Below are experts of layer 5 (counted from 0) of a mixture-of-experts language model. Rows are named router (the router's row for the expert), up (a neuron's input weights, with its number), down (a neuron's output weights, with its number) and show model dimensions 0-191. Each number is 500 + 50 x the weight over its row's rms, rounded and kept within 0 to 999. Numbers have three digits each.
Before each expert's rows: "mostly gets" lists some tokens that are sent to it at least half of the time; "comes before" lists some tokens at least twice as common just after its tokens as in all text. This comes from a sample of Wikipedia text that the model never trained on. Tokens count by the router's weight.

# expert 35
mostly gets: "present", " century", " ago", " example", " centuries"
comes before: " |", ",", "–", ")", ".", "%"
router:425536496562592488515456511562502441417598443506521526588470502534571509521423549498460587548404578451582486426463518535501438505513495429453543516493533507488486483443485550505506442494467473423513474559533513557422461566454564488491422503562473577466560459542480402483475458476499500454567566516556471424437456556429463409546433500465564488560530573512465448508563447477502550470586453537560609448451530541509573431383457470490542491464496547589548477402421482422550591531473432510549528535566447493564554509455473535549584501585578482509484524518445495506424530441505575525
up0:444493503478466494504640416474390544510496555544408493452526487534458409440466559612669538451511509553521563513554515598487417553608515536513456498553461435582389504497491379483540467450469545506579508472489611518477514523497428488552469510535570497511497463508478504452465483544531427494572471489313499542509604490467462594497477475471437504498548461496466503491488492500446530473518535482427509410533521414500553497521446458551545453517445508526523522475576527505514504416447474490538415449489468445529505462505411407455523522520498538452516519500492557532440530559422545481
down0:496466446618523436470478534576462541472504416434487540478574548469479503578477540501553510451513497559495467518439542409412488466459486513442523489461499521509539484611502574529447426551520464467526500562460399517491501394437518534408525487538552483525529552490449464461548631552427459506542493417461518557560485543485483504561484399540466634541447534541465425468515495459518548554501490488475534430483555543502465467498518389378516558501433561552576410550441535485460456514493504474566443514612549575422589481437482519492491565475397541492543542447499527547521521561579549569
up1:469483512458403439470499413460609558513460609450491462512554582551508458519467519543456422495552500473487487543461564604528525480512466536515472554546507454395487491504444518634417494412452598491581515531532508532461556474546499486478563494430534540524506561467472495426451527587472535490524531455441535570523532532554496497529549378472506504508508527443505497496463580423483450479493433506436468481407435470467460697542591491469509451531516448468499503560524550509446500489456474421484408537462498520475445520472522439553495409498561501431602445454496539494588426526452574574
down1:544528558578548511596442463571529509478561500594534517545437489476551486622489497461458466423450555521485486491567518584514537466483562538536463463522488514427518531598540485478480576496524501538539527527433411449460536478499469511531530518579561497484473474567508533451542487519518541451468503513534523512462584491520520564475415468487459473468500526468513510541486447456552412451541473514511443406507376507497535520546492484618537393566409418508303624539544528614485379483510457438505468492427484593472512415436512520469511551531520573500494531436564504460486425430452530495
up2:560511503499548411398574608405498440465405489575559547428638459510474446515515504551456517549488549522460541469439557472569509414486422598532516467513486507594440497525564565541398488434431534477514491507546500472634450508488511489467495610546484488501516532461474443529495562469515471501456490533449555497468490612486530523474554422473476619504435529458486563458448561520469493519445610474504506544516558456463478540498464565567460533444493450529552541497470444481433486462439490471409520468436504479424560515459526507432497573478357486483474470492589537422494428574503463527
down2:506435414501531477524429556528467526462528478493484509487529558506519417443449421606472517542541511448535520481420540527513495531413378520554570502500577581490517610507560540535526471546565546500548470571512462422517434553508397445445455534463550494479513592531478563500516488505382505533454406507623571476488621483434517541509514475535418522507429523456503576547404482577477454559435581477507500421546483445451448545428419546638527495532497422465500477470525572517542426435507563482443578554457478445495499463539562447514501475516499501455562539435470486518460489533532456420
up3:494431464528471475532411512474534523514514494416448471516550523438539542483615535521531497506512435447585556491497436498557593475492445524546481431549471507446495512478470490575528616426437579503443470451524458463545494529465530476492476528519622531496441410465501490434499499447602529556513583484581458340518558432499486504421528448532478458530505520481538505451486485482511549487421586426542465446506444484566551621496490563516453509591523505392562523449482551565451448631604533491471464527447456588547501481434523469517594519569569535398535441518527482485488494522491564442
down3:627485529596465437518621498364544470443548556494465515533537490426533463493381450570561504422575544554525481516477601437463529526504392474429444459414472544474441532586501531504520528407531459498436530476420485487512507454503435474561557574511498545576489542410521503484543609470543556509497455528515590475484505543555459517500518470462501456485412523537509440531516494519496412464573560438461456413586535554449436523466486576400476499447488489551493461537424524458425497558469492459506495591536526528453538474542497496488493546489488540474541604584476454433529451468512538395
up4:436531520434522520524520617452497562460572506612510472457408537461425515550509512497455495450565493447415503576502450500470537565561523483433478444547547574476525509485576415554528498508442495594664536426511410390547524562394556483475575501549560483540533370512443517574551488482486468447444501528553465465485540552443440565513572484528485511463572516458448433590490491522449536530409557463476424487502521466529546507528503470514456527463460481535561432487484390538398548427561462470464468555496483491540528427559462547489453511538429504542429488453552476498551497527468584548
down4:484456432522548582476493466531513479530506522436434431525653433469535494544555528482531517498565600486431454543433461494441457504562546504454505479480503500556513506529471513448566465430529492518451485568422568497453545342471508524548558474535554526447399508486473459502430442500521467519460570450520507549507491487474456535637519595478520470481593493437451494514491516473531477524558559588537461446649535618497502505513398545439471377565516486440564518412556549570524481512522482559549525558453486594471511422450520490501518544573497526456410586477592509455493545484479519501
up5:479468584430467575472547506490543588523492545417515546529559405415496491529458620541498563496415507542479555415429607458479452448465446506517561489565413477580536500475490520443510535543528485503504496447444407484564460410539545483510617473466465458529551565520439493452481571524489535455537483600536507549551503516536511497501472452494397609475476458529578446609466424554547553513536450514417476462538414492454454526481435576514525511440442524437452584455499503547443579461473416458513548501499509510414492497590504472524523505495554428458439421544470617496486446478461471576
down5:473525596498517468587580508433510481488462570559451427528628479534485558341439495476493499490432490456499578497538508536545553487500450561400525449566570553433423493503548493495470497504479436523380530492529439393496486446401490487590495445445606452509501457550457493539459499496557556446563464573550502549518485495500455526507457474500536520484434466522450523454461532479446602487513583550500457546535498507444464532450512534582494432461527451469525529362556559431530566463604440452459476589562472411534492533537495488499536478437492498438560484600496621549501487505522447517
up6:565527563544449417524489504480572486455534518521550460529545521538563426490497505586492437506491382478555525631472592386587479578468467447496416548529471471557503557473537502434561518489496519529576551523503570528445473539671506503441520567405446516487384555497447505477536582504505597505523579491477544526544509491478460556448464516588474455458557473509550564481484525503449494491487453488448446488405497507518447529451414447565467503419559490531466641432554495436415518416553541476502484499553573487483472512571433493478508475367445443505476479501456525451460519485488513537
down6:493506480511548487513464469520554442563537465466551460451562507628507575451473484434586522555610455509577456440531514591504517486495517575558442463558473508546417535436491555538546487511510504485552443519406556508497481600475416468411513549520602523565516519455564401498531496335479533485464521481479505573557466491473496533476528422373524497450500499453492457535513514499534556424426405474530583531566543547492560532451437542479511499452453495522377477415515531464474426484515568515521537487619584493426496527472469402542527531438496487504478536501430423549514454559469450582
up7:453359523427522476486410449511461528511574499428544540489532493507536466460500466512482545453499455598466410474474492484485549512509459558421506552514504543482482520508521392511489486462434465482622540531612487491520468492415490499526533465457558571463463529438560521439542467463526476525486422522557497500461489534469503565446534435493539455605586547569520506453517493544431536445463492529497499626466455546542463514505495491415517468575568553496501475547513598536485478608484642626462425364486545443461546369467541528506572470534516491477408509459532607504456506500572519460
down7:560489409544491539483549520479536556524540450540488447505510558508518564623448517489467461443467599459468466523527397502578515463579430449555391487559493448483379491546496580571482553456500576456454536555438564415481509555461458544592507442511458555534441521538496494473545431502497595419515476482489518541503578545446428436469552542567445493485513510570543494482506443402598495466526567485479531512518605549491472524472414553613480434492568521553503497530518482546446449496425411477441455523535474492500558505421495508439489484471554416552435606505465371533500467474510429529
up8:390542550457501491435419439474592484529538533553550509521443409559529541498475498507486430392499487469509398546508582519517564617460465479502455544573443469441461502529629412504574573452474576469551473506360540516524462487518582574493502451476475488539476462546409491506547525491521501504491474523612597419484490542542511568492554473499415506453537499546444592462507480478471606533516487426395477484460410494546456503512477442468505477493580495508521481425508488569492495551465490512423574508469461477471508584526449514548504491547462492372482431528423555413566487540421476480
down8:505478522455455545565481525476462423442461494429436510578478578541414475418564477491440541451457577512513539459515456389412382493467559479579425534588478490491564475491483500545472541455443522487500491507467439655565459469490529469520474525521563470509453569536602495527509514482478482461450528565463508546582451652513434487465532460495449418553460512499484493588554538559500509512541531391582481490408507444464553565401556465525511488453523591536468501466542537505565508522427523567532491461476452543532495508546529491487397484554414574498531557556495553539543550378555453449
up9:497514522551521505470535391618451606507441540415561497454433523496586542486476549516504544501569540532517491515428586567520490497461460609509502478479394504477476466484494424494540483447470446509517482490626493484532482443497457487473472477475589540544425505431601523522438504522435397464606487494511570488501575523410556584605448511579590526469505455486532441484496452447541462432488486449528434546469410439435416484505453553540576526585535478565514539537514563471517498491509463396487391482477483551510450471509479569512499474520434542510465509470474543501623419546594506427
down9:456474446476538434487462536458487485449522511474542508430518554495460518553537465526511552466528554467514574414465456545592502479511461534449511596525439488455550510452531526558509510443523398506432513457530507474581448417478534487411554518521425496410494553541541499510609438531609525558398549476545482440603481491483492502499501512504563446551530555349499463567586515607475588475426539530520522571512498446433550610578532495480417508515504474528482457537482485456517495469435568535482523434488399527500506453520481573504430498379482586523538446375424530522444506492533594575
up10:522510469505551420465444450544458511496527445530482564472534490468551464535453544556521433456490505469511458488486609385473485448489548461500488399486537516536598516495585589434606459550478543549447481485525461494433460483458564498512491504512542462636563490478552543522627555513531478513485569548469434505504585451485526422489520564475477406565496496525596485393471443507459460584481547448346535511516478576451472517489441515510571361513565438525458483564480573596503526474470504440563511445514525483475536459456498559430549483393514503470453570481562482446470455566594531479
down10:454489437467483521486497514585507655442534496535532477583543592528463490525429473485451563381477555496506457516480425465486429562517508558525553588596505456516484431481450509529576432444460516453538536496542476538483489592495476607479406461451483492410436426517531500462443492478476511498497532497553594456361484513486365480417436567438536504530447506521476522549494614486498577505546493533549560486431523473433515532467478514523496433554503624605514463422569479547501551626486539494437473449437503409514533478506470519516535466580555519550559443497475514508428512496529484512

# expert 10
mostly gets: " Himself", "ute", "abi", "ī", "ygen", " Dragons"
comes before: ",", ".", "\"", " (", " and", "'"
router:444508400525584439513523491526444458438530450444490512519476493591516603538459475415451566544460591424560468403517462514539427509560502509478509531495533447494545513427474573467527454518498452423514446580539529558478506580496535443412507489515490566549571489496538422447518526452429542476508502458495454470438421436391448432541441515540477535532536589475491519524546529489595444484521480545568568466503490409535576423468476456536517503492423548546580410460409460425557494560444446530586508557553470553589541483520550546512567555563552579542506559555435430541472571459539561452
up0:502417556485453428521530582427491475501496491608531532571464470513504523524560473524552512434458443563477473571408467468558529469472496505449449473442428600526517455506539469531413537457442522479470588487478536460545474518512481497547564426516600460525562409526533517445509531577478439462533405546457550547495572606538508512515549376477535560524519404445532539460442462579541526585434452562517493504481553465430518519488445456493512414506550560479491546548473471440479372544554486360580439467558560500443550502493560454464481491481570505401462485541520441422494454523592450563
down0:467446489470454562402478532459513504502549523470435482466573561577510552442501501420479606530472478460450514477564451396559443537430544424514525440407464570528583483429494597439576472515530540512568525464456485484520511541433498479537437506496483466479556547435431469493490574600449481508453586570599468505495517533565436535496508561475464608492508553561532474560489555499632464507507477508512462490522534451438416550460485509540451580508483512505468526433426464449414405427459512528496497502602503570503573493485560375583618487421525539504518505505519379509492539534500508453
up1:474420515507480517524589457515471592582490496538512514447478605570415479462486543525443480546447453503563420594504456510470657417481474467509477487429468477531442566560526625538450463480460505444480512472525441450511482496505608468549490563505453531503529496460539556477469587469565517469481497511498470481449454480517476606435577501544455395556531461482518482467482465539468417487416481509504374431428519583537478521569492572482567609507536422503509620493513519481523437471460533442519483473553505521474503623535469433555567455527380476481559398450499463509553534481474530551
down1:489449465455491507547507514456447490507453465497582498451515426531537433530504451566532456460457570454587518508476512583489503465526567417543506502541395464441490542494589522448537540422577507495433532544529567500485495422484574513505516473534357524562489428537475500539491533531529555488517455540471424502501439448471581507513473528499464428534558502512557514500489508381504460566499570332454460548501627550448526382489470539444513441524495477495544506507521456446520474476362444521482549440534467554508585480529641500422496472505523485461480594508544354490546546537558587472
up2:567500588517502534408453447450542503547493443513499570481526547569474519476535593530569532520494482426505485664538479395474531528458465412631458585476506542526431486602486472445464563511461529593587521488369572454479484431519521518485528437407474457483515543471481469460528495419524501503506523480570506601579554535555538529558585499432430444530497477487500528500451456520510478493609453504533496517547480494434428485578525569541583531505475397438429559508576466481491459425482534386484523487473518521447414516515440489473550500489528533496515456516479483560502499417490392423
down2:389592559489404419554587503436562576536578595560455508479415605472485481458499531517524487496560513536488518540531497512523444520536529489512486457531529397447462474545482516530543454536533533542488496554440639519563533486586533544388490497542537483485508513480494398429442514447512457532470390515565562507428507440457466547579539361514485516593507531529512581512555540507489531439494489603521438514507544444575394565489548410531489462499490588539468522488534448541514509514417428473476468410589516521483447441497505423488459444515499511518476541532502544392423536468447501520
up3:577448592543555608435468475495519596474489545459487571568495405454525573501581526551480423565507523472516525598514464521526455558535504540461395494504492571580515510515474453421468565595571534532611467476532512495516551524546433451494455461525502393494468518487477562462466601517535621469469511490527545414555540414523473568479498472559437547377471516496566555462503462559507407501540498510541538460472451444533383512491497494523446561501452510484408490593532556489440461416556447530517521531567513531462398498447436423486467557518456449449429470538518534558475448496567499518
down3:430471560470517447481486592529523587552384511526496484503406486540595530484483442473511505469558508526451518453491523503531468542484563575445402486515515521551544548520477551549581556571527608416538571492464569530504469395493512440496482562597560533493441516533431459439504487516516586513491521479506537546539572471539419553462477438491503424477522486371368470491588467496524474486441461562513441503441501491534486476465487565532454491498475416362433466447456495522447523391556522605464517535539503562479555430555539489498505499477420357578568518444508487575479506453512494562
up4:557424517402494523402498473544517455552422575514521516556473575484521555427526586574474470488504496455527530547479525531615463472439460459573469409524454461428552427512523518540486459419411558455504613509483503460515481488463452573453558552461585531510458553576555549531444456492485480516464456464481465611513631562489470536438606507492484479558463495490538428475410417505507519564515518460525471482475435523583388466516525564494475450610503553485505560570483568480472508436597472483396444513389472482424457416449443487541484477507451472468547533519520552577521515534470524546
down4:468500553503590474496499528547396525512529511505531538565554488491569544659505483540503440546493518585516594434552613582483484500419544491536540511429364497501436525474413463459487459410470522546506604520418509448488570517561438504480482533524468489472464512492440500546484464430500518480507580479555463520537490480432475480448445576588472451577535458461519531436450536480479481489514522425502494540538478447578549514441523461496603582556549440502470440551445461553494501520494586514421480436497559501426495510406549573421507461434483425439589448590405512515406549502556512449
up5:471444499538472572456529427571421458521567428446503494436476490425443568415550520495545434500452511600527505547523533493537557530401471606416456465490537480486466487595535425527483514522512485548490469395503503494534506417493438503510412506396486511547430538600497508497436481396512486522538422496446462510543529512602530493462413418506475506452531499454518415490442469507542564509444512492415501572443485454507412537600498497553483576498578497554434627540413484535427472567546505553453596554423439501511510561501515545526493573403455509532555457495496580496428577540490496506
down5:519428509582463511553508503472474583467476508416502438405550479565424519441513513540544490584598568400477438537424598536574494525491500470501484462545622477408486475535474402441534530502532487487468569483449451448508445505435488611500590472446536459441430522490495461525391494543526493547558473579563470527540511497523512524513478486526441525435470558467490467392530427540458521517462547485454515525501492452488433469474486480578529500436445566548497491433485606524560452495519572529507522531455391388507566413500520480465503524409475616569486529560492445546581455489507626544
up6:469500546510453548436435464586557442581495522542499461496481435497534505518548424493520481459472495450453552500389499525480488473465471410561501485477511493554484488570486466468457561528510409515628491428538419483545548411518490515546515514428531519495574487546434661426462523471448397516452527471488563557494515561579517458386470509593423538517486486577551444552568490513495479588481620499412503485461539490426484618550623492544446499551531498501437552478493501567428481509501549424506539400552464453481518537541432507495373494475482535432509484473486455493518487548420448560
down6:517463459484476501463423521494446471476582499416488457456518493483573471508508495598558438483500538522527561480468530673407473504545455441494562467469523501509542550519581551560508473460475505566553391520496537554403412505499477471509549519489491603584511475552516522473505563513523456323451539452498556446551498522547522514584479349559475388488506490517505569472437398449441496516480557475509497492528528501530553513458521520458429516474482511517519451386516423523575479500536519495448549442503541465522527437515508478560476420575613409573481426471526602419531492503561468518
up7:446425494580478559376553425425522471513488571439511459523552537482546566591479487508518505524437533522365492564419517412480546521508371452513435509469534563474472447545613503471513506526530530473509571421521539539601532505492475456508515442461503442487462462480494485491490485486504498411497486510521445507512600567539560664405519508559493443526509471516465537493558517414458562433511561512525464469532519568576544545540458516540418510476530468377437467571556485655524502524557471431451501511483531510562422489424471489485457507500533437419394514489493473418526502548535514517
down7:535533480399552398538588478449412504488511526492573450459550483586377506470477476537374441504481497434479494553595420560517563444568529521517450437561514459538570497527426423524536516536444584466459470486504501537404521500450488367464555435474479436547538520561542513480487452505508523625538470434488412507479571551499574457499396480517493479482448536513531447453482434527449462447513458514487526511508602493521473469524523544544482609470545546560567506474626532581453519611517518514443425524466464547459487546476551481484422510598541453572485505540451469505516573483517554524
up8:464434476473503503445505539475463580601378513505490468454410527560497438425432505524492491555399492499570419526494469528552544446483416536449413562518405538469442561394560608537505506479507543528490510540450483495478538479507500444442520495487516536597465506448509515539472523463541424508592494584566554390530492513546451493411568516439375519504501529568447495505432388520522477520432444539497409602571577527497521496545442521469490494473642476527495471595453518540511489556495491438539551512481475465461574535558432512522497466524497508561484560445553503386582517491548566487
down8:609457518526475508516492460595463463435524415543511439536497478461493522516566520430501511476416576537414461500495535469397472532482556497490458510533527535404580524471427425456476510547391409459471486477451582525491460489545496624589416554576579417527497462478490472498419579453452466440545553541563506435536527462395498586442431540514599486479499457436534472520537410505482582481486556514445506413576495546493512457399549483455516452544525482519515410478518471479443476513483486504585525423555502474457528453512503423462477539551541472550446488680559523482531515523478512543
up9:494557459547490594555411496516512442510482534572462595460431576556530529512532463555496542540515475545493445559490516516531486561474470522578467548535466559416470519542570419564494427503532513508536572569517510439516509476397408442465505483401563497450541459558497484408504502569492528478496494451565587469508491518533636439402549402519444539343502472470528460449487499498503478541443472493426514494476437495487530505546565409556506414527513425533532573524477491588493455551542560478406394470499463549515583436576397483482446513615540515437554502538499522525495461558452457501
down9:555456498605476472499499493441622606521513475522475589544564493365391512496512499489491482507528498486444465472538598451514480480452483460431525491547513519544510517397423556581529434486450516495522477483443497449541434474519563467499527533502451506491529573429502502527470487491416429552522383501493514518433452438470490463474520547523476391461565583554526520473559615521416454509471460585439531580497506580438536548446462424580559444513477430474471588507505455516524534474483500450572556556502572463457538431423424488538510514519405470521453635416541523530489478537562581553
up10:450495555505418584398517465456474408541514518533518465473497450426488584447514529497415491501539455563476633522525548469424512487468501568590548479564567490494518617457505430508519501503487478559503520529505560505527416466560578414468512405511518480450457540534415552493434405508424437508510492527501457505528478527558455611560541537513466433488429562387475456548446446479551457400613454428456482470568459477595451493511542554515507477475444454488515537598402467421492542515564535508471425508499481596436488494543544418532527500516476599538432406515512520444501497514511549532
down10:556574478406498520551483516537499477524503534442427505510612530506559412543462441381510581470558515591449557472518519394570493500514468400471472438521486537448590399485519552440493562455516459573505604547526466579475524461468546461517534456498535587513521515534424361476440462494513543540452473618530391600588510522473478508502475488518461475465418538445474478562447503560526504489524447493531539423564549513491420457494528525509437421430520416455464520533472566471419552434466571433587494507540570459464446529491533511480509528514525513449467457471415474465517447600555458500

# expert 11
mostly gets: "abad", "ī", "abi", "pur", "rov", " Dragons"
comes before: ",", " (", " and", "ov", "i", "'"
router:454496465524560408544519505492464422442550437460485483547465440570494562530422435442458573529437560434552451408519440510516446499575528447462544553492539473527545462414474552456557457466467458462485446576503554559463523594470484465421492440541479569574550488538519439494502559469420567441552500440501443445434418444401457400562485549555527496539507554475488473558591561532594494485564510549521581454526531441528604432432481474527546483507439517542573445448455458454546565568456441497559526516513485512538557471538583583446532571501567560494543554549426453555450566470534552470
up0:481493533459484584530406408577502496486469570523490443539506475467426513505481508538455487562613417493511567599534507436553579483534549527429536554508487572393476512527421411529469508511490518523547521481585418555507479525507538523497538516623476522517436420463501423430541507480456408519580506467475566507412529500537546495461410446555460511484577506482470428428427533471496601562498476410478459547474546467490493545555463463455458511483530532619338388500525473591467471530602516434466524398475488468519491465534500531483480516477603401513519488515474476529521556532493496436
down0:470570527505448506481493458449466542409516387463510517443570426462494447456476548374532487554396473507511532515540509488508578408505539531558438460503566446473576454470583404469454509475508531546521509429452609450571493372544532541494480477530568360524548487508501571500559472528501533488618459594484501410488525607629520512463539565507490488492620512466528474583469539548443515493420471427470525539555585501492486476548529532506501467481480449498544398471626548483488535474468385476530498495429468501498546481474472551411442490524522473511436463464504487510481471452483507561
up1:525539596451482445545476490486534499494565542507528522451646558464404468523492471517412489456420491507447491472549416459490484483422538477439534402521501434526536463538473477452526552457565438512556526538566500455577525538518489530474431422520527443442490490483594544569498564437590519536468507495448565541506532473488540503505564498504412516575542422569469538585468452515441468437463480496586507485549456535677483498535542475485502638470455570497452465581511455462476527438488507507482447595471439444469538579469436484489513422440458576561382510407514472435511526464473560572
down1:543494543534588576487381573490473531496532485591481518497526465440466529580399462453537461551536439520560513494492522590582450446514474500621452511494489518522502492426529527516496410450457542485442539485453538526486537515537456455496473511476461486516524439510511443541454424500568467556575534394454520486512493490521454485522464430635508374488548567479446493462508437603551448601516431503519530493517595497444467465471491414471572481441538502320489467475442499500581589485520463428588469460527461397529536414467463453424587562454557495465468510536500526459508584511509508483
up2:506483444404473463530418492460553453580439477508477500517462541468449437445562585477451508468610505473493441491550522478565480534466497481482459534440469454550500478478549456528507492552563425542618428537421509491571560464492514526508517550509434495474531579550456538535514459504444513444509427509502415563532512547541558543422534460515411515603498456488575425428525509500423624514467518493428503480586566570595440537504464543489480470420572469584487568437471456561486503584536521528496564390449431519470435562472407483519547475475572388403558464560533512464422489560494576506
down2:552477555501513489458495519519459515449507499487492522558467500492579479490468590482607527506450574498517491475521493455417445502552451489476581474525531460564492518477336598413529484504510467477460485508527541500553420461482402528481520458560512438444574537450454464464506394602525492476440527564576581490507550461426507515536469512557470495437534544461502498530446510539482473392590583437475614473539425383483543503416453405504516532513475568537553558435484546451447501547463612473489566474584473509357528510497529482569441532537500478526561471627535492499491455574550578469
up3:597549435519484458591434406527426458571493557489529473569487483523567512562550504487495572456572479523492494476442523491509530487566529481551509511536554468502445499530488528484537475468489500597481517402478493428492393507450533471536521498402498538531570485393515549464527483538397433475478406500557548442516447551524391529569529456541547541405478519526434476598440478566416496462508457442452493626464503523605472604568552539468528476486499465509546561541536474506391423534513495483434480479453416453487504453395522499379375501494493464460472576513480466532519544452465568433
down3:509533540519496537555495495516503496536395500435458476555544549581414498435504653489506505660487451464460503536428489403524564446425468507417551505520424520573553590548488441601479409517450540412608462471460433492550426513526530495479447538531444537530471499531528540485485485472511605459564488448466496492509525482536502584510475424491564504590555431436548519498519557535506529489444496508486379452488488541484559458581505515434535527498393468556473454501479507537521456566510485470553564500532434454518523482478469397512624498536535448525426540629416539510433520527489474475
up4:500463517527464574525549572513521457546532540583503517554585478424405490554467503495591531419425479492422517548398561492468468418538488401541523456457482525479495552532552562465540490495493482504454518486501494380516513481503565468474472568509568462466564519380464499515537448434492482473481519444463480495500565584570434521476538494469652542516579478539455545462430548533478574461411395504448560443602478479543476524505562376472528498494511534409534532544515525573410526489486497451464470622469446543496518495516461432440538527469493552478479451496461570324456536517527515553
down4:490511554485441469501539544543511528571432460479419514547497475498443512465524498494622539541515462513506528535550507576457477556501522479580426464516613653468481584534574453456544507578453449516435448577488491615477526377439467552494486452458514441505511413502503606532455478487527539561437465515415476419600450538552536547476479542437450425465557493422601513496450480514448512505423512447459550458495523446470445511505509514551465404428546485460607518440524492500475563496513431392491488471440517464492471450548390513448484501540486464481574543507462603546503566536593531541
up5:543406443461491469463511497450585478422571639552482521477535608448429479514436510512513459424440528492522558609512555420627476541449544445464518443452474489436539446484467443519478490460427477459537527498430516457582503473495499520506486507474569464513417510488496481530487485522566514448516531546582499490483494562512448459499514556483462464409442483469476622515486521446379508429477581477642508518515416480490587515507584494529460576475537562465507386497574488401511522582530552469528518539519561488561461587475410497444418487508487441519485554410520545507523441477461585556
down5:441514433465438537434505515512498503512483427602525525514501464504464403498543538551397464483544544579542555504483546500507498457458508546533584544513523468481487530469534490543513539449534450519410516432369537424397525459487501460497585522506446476487478404606518485557539561548473482513451533433540442509467430426509556613457552551499530493469447465408567496469504474496494453568414523543553477578482472509509525496521499558459535495514593492653494598493508425456451526578444380460507469435511509549490482509534498476415403390600540511494490515438566560471547473440568408557
up6:481479549440478565478520473384502525433439548524480546549515490476494539542573485615521576443559472508491469546547481471496566419544543567471474469573473440460480572519626444524477510578490411514508455475498483467427510510498547610539430406552483568491498480500473477587428479500476463472444482535445526486381550540526605491425539524512516525452488467499575540490500453443509607473508510549405469649552453475395530518454564491463399430518514535512486494522487388518506555452453426444569556502463549521521481496406446521508514360514554506430503455530562450480508539442501564508
down6:444502376455495408518424496461505498538514479440500523478553511498510559490504546546536471520485554471479600580454520378543614420488455558492502544485441565425586473590521567559468489538478512491467550467434527500495517547486525536498489581536495519478504515504575508512527534532592532510548450507474426553464516532469570496531462511471580478478542532513566463524457432343549445477434550454483457511523509511481452502412441521468427456522458456466519581352520422413623476485423421519479475438472528539466581498417402531444515402526466561585436444431507542494500522511587519538
up7:527458558490470521565482455521442544552493407518518475539551485471529518545446454484529531591527525490526489429541536492510604610563494573570548630647486474539481521448453553462407536514533544443508548431481483481508533484482520496548575557368534453527543488541507551424562525449478528420489505605598488507493407488489504558482566461443507464446424403452589506495481588528506465495451431528534412506537455523561486532534596459455462465424455423464449419579476483539508495496459423549549486508512431511420425503585496426495508520499407445456532456570481563455435458484528534523
down7:410395529423558486446425524489478472486558544438528480519412512559607524422524515615448541493456491413493529415480412541482494430532502491513414559449460577406477606619454540517475464515510493464512408428495555512582504527534470465389518426557571447512508564476469516538518529532498496580518437461531549517501558511446390490525483540501504604466547570541449438511533484453490463424519463443484548547474434531494505474546530604439468520495565521491538594449470576503576456449497565475562472554587602471466530497510504496505446524512441497576462480541546520462472522526590491412
up8:479474491412504524425423565458482481500557509533592587594572521462516530513550529580517557497505461631524489482430509590473479500493481522446530539500575570442585435522479500568457553444492462440550525468580612508512430545480471538467441504397491393535505517471441497484480398585572474445562551460534478456426554490509461492463515524561487431498518553534571468488428526515510402597529500502466464541553553520483557627462499531468466516532531460425485439538482495488492542457568408508422537525443416492391470479505481475512456448394526475537573438534585514473475485618554480524
down8:446448542543468500583421527470496495500577398496549528594461577504501483537482405411517478460432456509505475440459466521485459511467454464396557526501521426567480487515535568524510517505493444484545526470481524523495580703586482526466579510567512521511471452464520471525430523479504566562441567449443555524407606558587512349443553518490420551601475521600477499469417470473564435445578516517415535573553477452541469458481510441552474563526452515551499551437487450443558433500504487556447507523435505497530476471518489528588511505522406496505512538476484514442487539537438537437
up9:539533512474380480581522431550494519517540470651519477519587533478444514496574479566434627480524487417449502449410466484444492555544437453480511446536538439494540437531472491466518454569596517627545603472485575455525480543503479473485526452401502543502427504585434511499497490476518455571465463560538537462526445536557509561473560505439517406379446514364469530481528482522510593474475462484477448570523445534600515454484430609520454597517516548538429531533528517479472528513572557601439429529572465460424515478561475490552461476489553484473504489472524548517467484479478472501
down9:520423492542501404504530494515454406485542500463463467535557467533463548463482559532529524619505400549520500505484440480493580473421548523401413478490498479504505526529512565539471479531540515490516442553469577620451546517489526466562495477459427565456382443557519594454545502580547545491542444537551472546517446467498410582462548493504517476545526417595532469559373600444477453478430448439541439560510554485547486622507546501533498418463447563504584510391502391603456496539487495502518485482517527526518504447423556476495574474503471545513495492485488440469483505429596566412
up10:461435483495470581526425495471502453516562555513568515619493481459383457526537559484512436440508558541522420537514492451504552550497527472515474589485432593478577545509558540530520469403469545488549458495373538481513470523464577470475508390512455515559540589471485507583503534431445551437442505567435496556526579609509477524546514518489536509455411425564563525468518441409475558544568516480471534595472530455492506510471562559455476523573495466500408485526529482475481551404475516360535429554396539483457469397449510442472500468405539486472552517530488590455482483538569473539
down10:471550573440442544490539556428532518546454502494498344504540462485562476566551477482490543579527476490599512481562458452501611479436464422519447556462450555493487431503513423480515445522530556562525530574461486574564498515525563442463537571617548491528510422486513547508438418510545553466494483483511520483582559556522427500539503496488473482437475401512544508463499413491472475517487484502479478435554568489503516540593531476501481465521506518588530472511545449556429485554356443508555473585473529388506521468524507436479373552515557529494391522581601441489503606536404527442